config.toml
activation = "swiglu"
groups_per_token = 3
n_head = 8
norm = "rmsnorm"
tie_embeddings = false
warmup_steps = 311
dataset = "wikipedia_en"
Below are experts of layer 8 (counted from 0) of a mixture-of-experts language model. Rows are named router (the router's row for the expert), gate (a neuron's input weights, with its number), up (a neuron's input weights, with its number) and show model dimensions 128-255. Each number is 128 + 32 x the weight over its row's rms, rounded and kept within 0 to 255.
After each expert's rows: "gets" lists some tokens that make up at least twice as much of what it gets as of all text. This comes from a sample of Wikipedia text that the model never trained on. Tokens count by the router's weight.

# expert 26
router [185 135  35 109 166 105 127 133 113 151 130  49 102 147 108 108 181 137 151 163 117 163 125 146 141 120 108 131 137 145 143 119 178  64 110 152  98 134 104 128 116 140 114 105  98  73 139 101  79 127 124  82  80 152 131  57 146 144  88 125 146  84 123 168 164 125  62 120 160 172 133 119 132 150  73 157 123 150 204 110 160  71 125 128 109 142  84 135 150 103  95 122 119  75 124 151 187 131  37 152 152 125 162  70 130  96  81 134  82 173 105 137  81 153 100  82 156 116 142  86 123 134  72  99 104 150 113 132]
gate4 [147 136 146 184 119 106 106 157 104 128 121 152  86 132 103 125 151 111 140  95 115  89 111 115 124 112 115 123 128 151 200 141 107 139 232 185 200 148 192 146 113  75 135 173 119 159 130 129 136 159 160 152 107 167  93 128 129 118 111 138 136 112 187 153 164 114 121 133 160 151 137 107  98 111 165  79 121 144 144  86 121 175 104 109  98 163 128 151 139 113 153 158 135  90 185 115  63 173 154  78  85 192 122 122 142 175 121 141 129 178 153 133 165  82 138 128 155  65 153 135 115 115 106 167  88 165 135  36]
up4 [ 92 107  77 174  87 101 162 121  90  89 102 129 141  92 183 153 133 125 153  76 117 123 145 123 148  98  78 117 194 111 134 145  55 165 120  47 135 136 124 153 158 100 122 182 162 137 143 130 130 108  87 113  73 144 167  62  72  89 124  97 159 111  70 156 122  68 167 113 166 162 117 170  94 119 127 130 120 140 117 139 107 119 174 141 133 125  99 142 130 103 123 132 120  24 133 114 134  89 117 114 146 120 195  73  78 107 173 151 179 117  87 179  85 130 114 107 119 104 116  80 152 124 161 118 196  95 124 125]
gets: " and", " was", " is", " as", " be", " he"

# expert 2
router [168 144 121 154 143 124 110 138 114  67  84 114 116  83 103 123 100 206 120 234 132 139 173 168 113  59 112  54 190  86 112  53 164 134 120 144  63 139 108 125 121 148 150 167 117 147 146 153 176 160 146 160 110 129 106  82 129 123 136 114 156 129 132  92 131 172 102 110 137 102 121 160 162 164  48 169 163 117 108 107 147 122 102 120 133 133  79 134  91 112  91 118  90 125 141 127 133 122  87 107 159 108 120 126 103 144 147  55 111  94 121 153 143 130 112  92 109 119 137 122 200 137 131 119  83  77 122 153]
gate4 [ 97  98 159 176 114  89 134 133 118 125  80 167  60  81 142 161 106 128 119 134 173 141 189 104 132 165 157 139 160 117  73  87 146 138 193 126 167 167 131  96 111  47  60 127 150 133 100 132 117  86 148 144 124 168  98 100 150  73  90 118 137 100 163 117 146 108 154  89  59 138 156 166  95 114 180 152 146 142 149 121  94 199 111 123 132 134 118 148 136 124 119 141 122 109 118 141 118 104 132  41 141 154 118 125 173 168 135 144 158 136 132 117 149 116 185 126 133 146 153  72 170 149  96 175 172 117 143 122]
up4 [111 160 132 106 140 145 129 138  91 128 171 117 104 121 148 167 112 109 107 146 106 125 143 147 208 152 132 106 130 149 144 126 115 154 107  65  74 101 142 182  99 162  41 116 149 122 111 128 142 130 156 108 134 110 160 167 146 135 141 132 144 127  68 132 152 161 157 127 119 147 166  94 158 104 111 136 132 115 106 140 150  90 162 149  98 121  64 151 176 167 129  43 218 197 149 172 155 144 104 153 173 109 140 118 140 169 178  43 141 182 120 106 136 161 104 124 127 144 157 120 126 134 171 148 118 112 145 134]
gets: " in", "s", "es", " In", "ers", "is"

# expert 11
router [140 134 106 159 165 152 135 110 134  65  95  81 152 131 108 119 195 129 105 166  66 174 211  88 108 136  84 106 108 150  91 147 160 133 122 168 140 167  77  98 133 175 142  73  68  89  97  97 133 182 141 125 130 183 107 117 108 184  71 134 152 146  83 149 127 109 163 123 164 140 128 142 182 158  99 161  56 121 137  93 140 109 108 117 119 105  61 123 159  87 142 110 113 107 153  93 151 127 127  97 141 135 133  95 114 123 114 143 178 137 137 166 118 173 128 118 135 140 106 110  84 164 122  84  82  49 114 150]
gate4 [111 153 127 107 128 118 101 158  62 138 124 130 176 166 145  89 109 124 213 182  85 134 176 156 141 140 123 120 150 156 148  74 106 150 178 152 133  83 136  76  99 125 174  91 107 109  58 137  95  97 183 161 143 156 129  85 115 123 149 173 110 172 139 111  76 152  72 134 130 168 190 132  93 129  98  46 103 108 147 120 137 168 111 152 135 170 133 143 153 139 140 142 132 113 137  92 113 139 173 153 150 160  84 110 103 181 201 107 153 159 141 113 174 113 150  47 134 146  93  93 178  92 139 118  54 171 137 121]
up4 [144 134 132 125 126  97 121 129 151 209 123 130 143 149 116 188 112  55 150 106 124 148 153 128 147 120 105 146  79 155 100 140  89 194 128 164 178 168 105 111  77 144 104 128 179 210 152 138 176 172 185  96 105 152  56 104  87 124  67 136 139 149 125 119 100 154 122 117 135 144 158 161 115 167  86 159  32 156 147 104  88 118  93 158  94 124 109 116 143 112  84 155 113  72 129 100 132  89 128 123 147 108 127 121 144 126 124 133 130 117 108 112 130 147 123 121  98 120 132 125 171  94  50 139 113 147  87 174]
gets: "\n", ".", "s.", "-", " as", "es."

# expert 28
router [114 158 102 113 196 150  93 145 133 130 136 125 128 145 106  85 153 149 146 199 108 115 125 146 125  74 122 107 152 132 172 132 214 135 112 176  94 118 148 116 119 175  99  70  89 123 120 107  83 112 119 121 116 143  96  98 104 166  73 107 155 126  80 137 170 125 155 122 146 163 112 158 169 153 104 170 100  91 115  58 238 117 185 123 133  97 127 122 148 168  88 103 155  99  86  99 138 108 120 174 155  61 162  64 105  90  64  83  55 120 140 140 179 135 165 106 136  99 133 116 134 130 106 116 122 135  98 118]
gate4 [106  90 110 104 141  98 108 129  79 128  67 177 130 114 141 144 159 143  90 131 113  81 117 107 121  74 111 126 155 118 128 112 195 156 172  65 127 116 121 151  81 118 159 169 209 125 163 140 152 120  77  99  77 151 171 109  68 140 112 130 163 106  74 107 127 178  47 186 121 101 158 141 150 120 122 150 106 176  96  46  96 140 168 150  99  88 148 149 121 115  92 161 181 130  81 108 108  77 127 158 167 106 113 151 128 142 178 160 138  93 171 119 147 149 128 141 167 110 128 122 159 132 123  98 159 123 102 140]
up4 [138 197  99  95 146  93  81 114 141 142 116  88 158 150  85 162 202 125 146 154 163 122  84 120 148 156 159 144 106  87 171 123  89  96 108 117 129 162 100 119 175 158 130 130 166  99 125 125 119 130 133 114 124  76 104  78 178 102 107 167 131  90 191 142 162 111 150 159  58 135  92 146 134 130  76 112 150 158 128 151 191 155 113 154 145 110 110 126 110 115  97 110  99 212 101 158 190 156 130  70  80 161 136  51 124 129  98  84  91 121 101 121 127  90 108 113 137 158 127 106  76  90  77 151 108 101 178  90]
gets: " and", ",", " the", "s,", "-", "|"

# expert 34
router [131 115 119 171 135 117  17 169 110 140 124  71 110 101  84  69 204  78 117 145 146 167 139 153 193 139  84 138 108 167 146  95 177 126 139 128  95 130 104 116 139 131 109  90 133 103 128 118  93 119  90 125 121 102  72 128 150 141  80 116  91 110 154 148 182 135 130 143  98  90 168  95 150 145 140 168  58 104 118  91 128 101 115 116 137 114 112 132  94  33 148 104 126  86 109 126 142 119 133  85 227 138 100 127 123  56  44 104 107  96 112 119 154 195 130 116  93 194 144 124 108 138  87 151  79  82  92 153]
gate0 [111 161 169 162 139 144  99 114 110 171 142 119  99 156 175 166 155 135 124 154 108 113 107  96 127 151 130 144 132 114  91 121 180 134 108 106 163 123 137 137  60 147 105 114 127 135 177  71 169 150 132  97 143  75 108 160 101 125 105  67  83 104 157 118 126 140  81 113 157 107 131 103 117 153 144 166 137 135 125 148 163 201 126 127  91 127 131 156 157 110 103 105 116 205 119 120 135 113  93 128  86 126 110 181 133 108 142 107  51 101 112 101 113 153 127 154 149 130 145 163 136 132 118 114  78 150  74  95]
up0 [131 159 124 142 111 156 103 113  51 166  89 132  98 162 168 142 155 136 111 106 142  96 131  72 133 133 166 150  79 156 128 118 157 135 148  86  94 123 167 104 105 143 131 127 118 177 156 124 105 154 120  82 169 143 144 112 121 123 124 136  85  33 130 116 182 124 124 195 116  93 197 163 122 151 121 167 148 149 122 138 133 214  98 158 170 127 125 165 171 135  92 111 142 132  95 122 129 141 103 147  91 138  94 129 161 109 156  25 136 132 124 104 130 139 133 144 101 150 191 139 130 143 105 151 160 138  68 105]
gets: "\n", "==", " all", " ===", "===", "\n "

# expert 25
router [143 144 121 155 165 127  81  99 123 115 137  71 101 105 123 127 174 115 117 162  83 113 131 126 107 106  94  79 133 117 169 169 169 113 120 107  66 127 145 132 104 120 114  87 113 124 137  87 133 123 116 153 130  73  77 133 109 131 148  86 190  80  56  90 133  88  92 155 154 156 162 149 103 154 122 178  98  95 125 123 181  96 119 120 155 116 112 155 136 109 102 102 138 173 124 126 165  95 131 134 154  85 111  69 141 119 110 116  58 161 137 145 110 129 103 102 147 111 118 112 105  77 162 119 102 144 115 133]
gate4 [124 205 120 119 105 142 119 130 131 111 115  86 146 185 143 136 127 143 181 165 134 158  82 160 153  65 143 134 167  59 172  85  88 104 105  80 118 100 102 127 109 116 114  50 167 180 141 123 127  97 109 105  36 110 184 161 210 133 142  79 115 163 161  98 149 105 135  88 116  95 140 114 200 113  45 159 164 144 137 134  98 127 180 151 141 161 133 125 106 120 165 104 152 160 135 129 128  89 125  92 130 140 102  78 113 116 115  84 151 122 147 182 107  98  85 160  93 131  96 107 109 100 134 122 126 122 123 136]
up4 [155  68  72  96 128 111 134 104  73 140 131 124 101 102 103  67 156 169  84  87  85 171 148  97 114 123 123 113  89 132  92 130 165 133 113 151  87 121  99 121  99 126 196 175 116  88 107 109 110 104 118 121 182 149  95 139  89 161 111 166 114 114  81 187 132 141 152 165 121  92 113  81 133 157 180 165  85  86 106 124 158 141  84 126  80  79 118 104  85 118  84  94  94  85  93 129 125 167 119 132 109  86 150 163  67 112 127 101 107  70 126  87 177 141 145 124 132 170 161 154 114 162 113 146 138  99 133  98]
gets: " a", " and", " as", ",", "-", " it"

# expert 33
router [164 192 148 127 190 120 102 110 173 130  76  94  91  82 142  76 130  74  69 124  82 117  74 106 158 106 136 124 152 128 113 106 112 137 144 140  41 117 115 145  97 135 117 130 159 129  91 122 134 163  93 130 121 134 122  84 158 181  86  88 121  84 137 168 149 139  98 103 133 169 151 170 139 135 109 148  90  98 171  99 146 102 120 182 116  64  83 155 114  60  91  70 121 102  79 113 120 131  59  64 151 111 117 127  88 145 117 181  94 107 102 158 133 134 174 126 124 143  95  96  67 130 141  56  83 119 130 102]
gate0 [160 178  66 176 137  89  84 121  90 144  57 121 109 114  96 103 102 101 153 153 171 106 135 144 115 153 149 198 133 141 125 168 117  95  94 146  90  91 142 152 152  86 130 104 103 121 178 142  66 139 146 116 126 129  81 150 144 138 149 137 146 119 144 111 129 168 141 112 102  99 132 103 133 175 101 160 144 116  82 137 133 113 110  99  93  77 107  93 116 108  53  90 126  94  93  81 144 149 140 156 121 152 124 120 141 117 128 141 107 145 142 145 156 105 104 143 112 184 159  88 190 142 166  83  91 116 122 116]
up0 [190 161  84 145 139  68 110 143 100 147  72 134  69 146 133 109  65 137 134 106 137  73 185 114  93 116 188 147 121 120  67 138 109 101 139 168  88 132 140  96 142  77 129 138  96 115 121 202 101 146 125 121 177 118 118 145 124 151 160 162 152 170 151  83 121 133 191 136  83  98 146 112 132 170 138 100 147 119 105 144 105 180  94 111 124 166 192 149  89 148  95 176  87 100  96 116 153 176 120 159 142 162 120 145 116 107 114 155  88 114 118 171 143 101 115 159 186 116 123 131 171 121 145 150 157 158 117 110]
gets: ".", " |", "s.", ").", "-", "\"."

# expert 20
router [ 70 154  79  94 198 133 128  66 133 134 108 117 124 127 176 115 127 148 147 178  97 109 104 104  92  97 100 116 107 137 109 109  99 159 178 101  87 102 102 141 140 157  94 105 137 145 130 101  99 143 119 126 138 101 113  63 160 168 134 106 206  98 137 137 155 123 128  78 156 167 132 173 129 163  91 145 106  96 115  86 122 100  95 122 147 133 113 117 101  51  74 105 168 125  92 150 138 136  97  48 119 107 154  82  94 126 126 139 114 170 117 152 134 116 111 112 141 146  91  30  71  80 100 119 118  69 168 112]
gate4 [138 164 100 102 105  75 137 126 136 134 128 130 106 129 111  84 129 134  83 140 135 178 116 108 119 132  48 126 110 141  75 142 116 123 119 129 118 170 125 135 162 194  89 106 138  96 108 151 112 156 140 143 112 137 169  80 156 116 121 126 135 165 137 125 148  95 159 157 122 148 121 133  80 148 160 110 128 143 125 119 158 144 133 109 127  94 133 162 128  75 148 116  92 146 201 114 130 147 144  45  99  89 101 163 105 159 135 138  65 152 173 105 139 109  92 127  94 152 100 124 110 158 127 115 140  84 129  57]
up4 [149 134 149 152 100 133  76  77  96 118 138 102 128 135 168 154 152 143 107 144 160 125  98 118 153 159 128  72  79 156 107 104 199 144 163 109 115 106  93 132  88 107 145 131  97 137 167 144  96 124 151 132 133 134  56 117 141 216 116 123  89  62 107 109 155 138 117 152 131  41 137 147 109 152  91 123 121 143 154  75 118 152 153 202 148  95 104 118  98 180 141 134 146  77 125 143  93  90  56 128 114 143 163 126 139 120 139  78 146 101 119 150 118 151 110 163 142 111 163  73 150 115 112 159  94 144 133 181]
gets: " ", ".", " 1", " 0", " 5", " 4"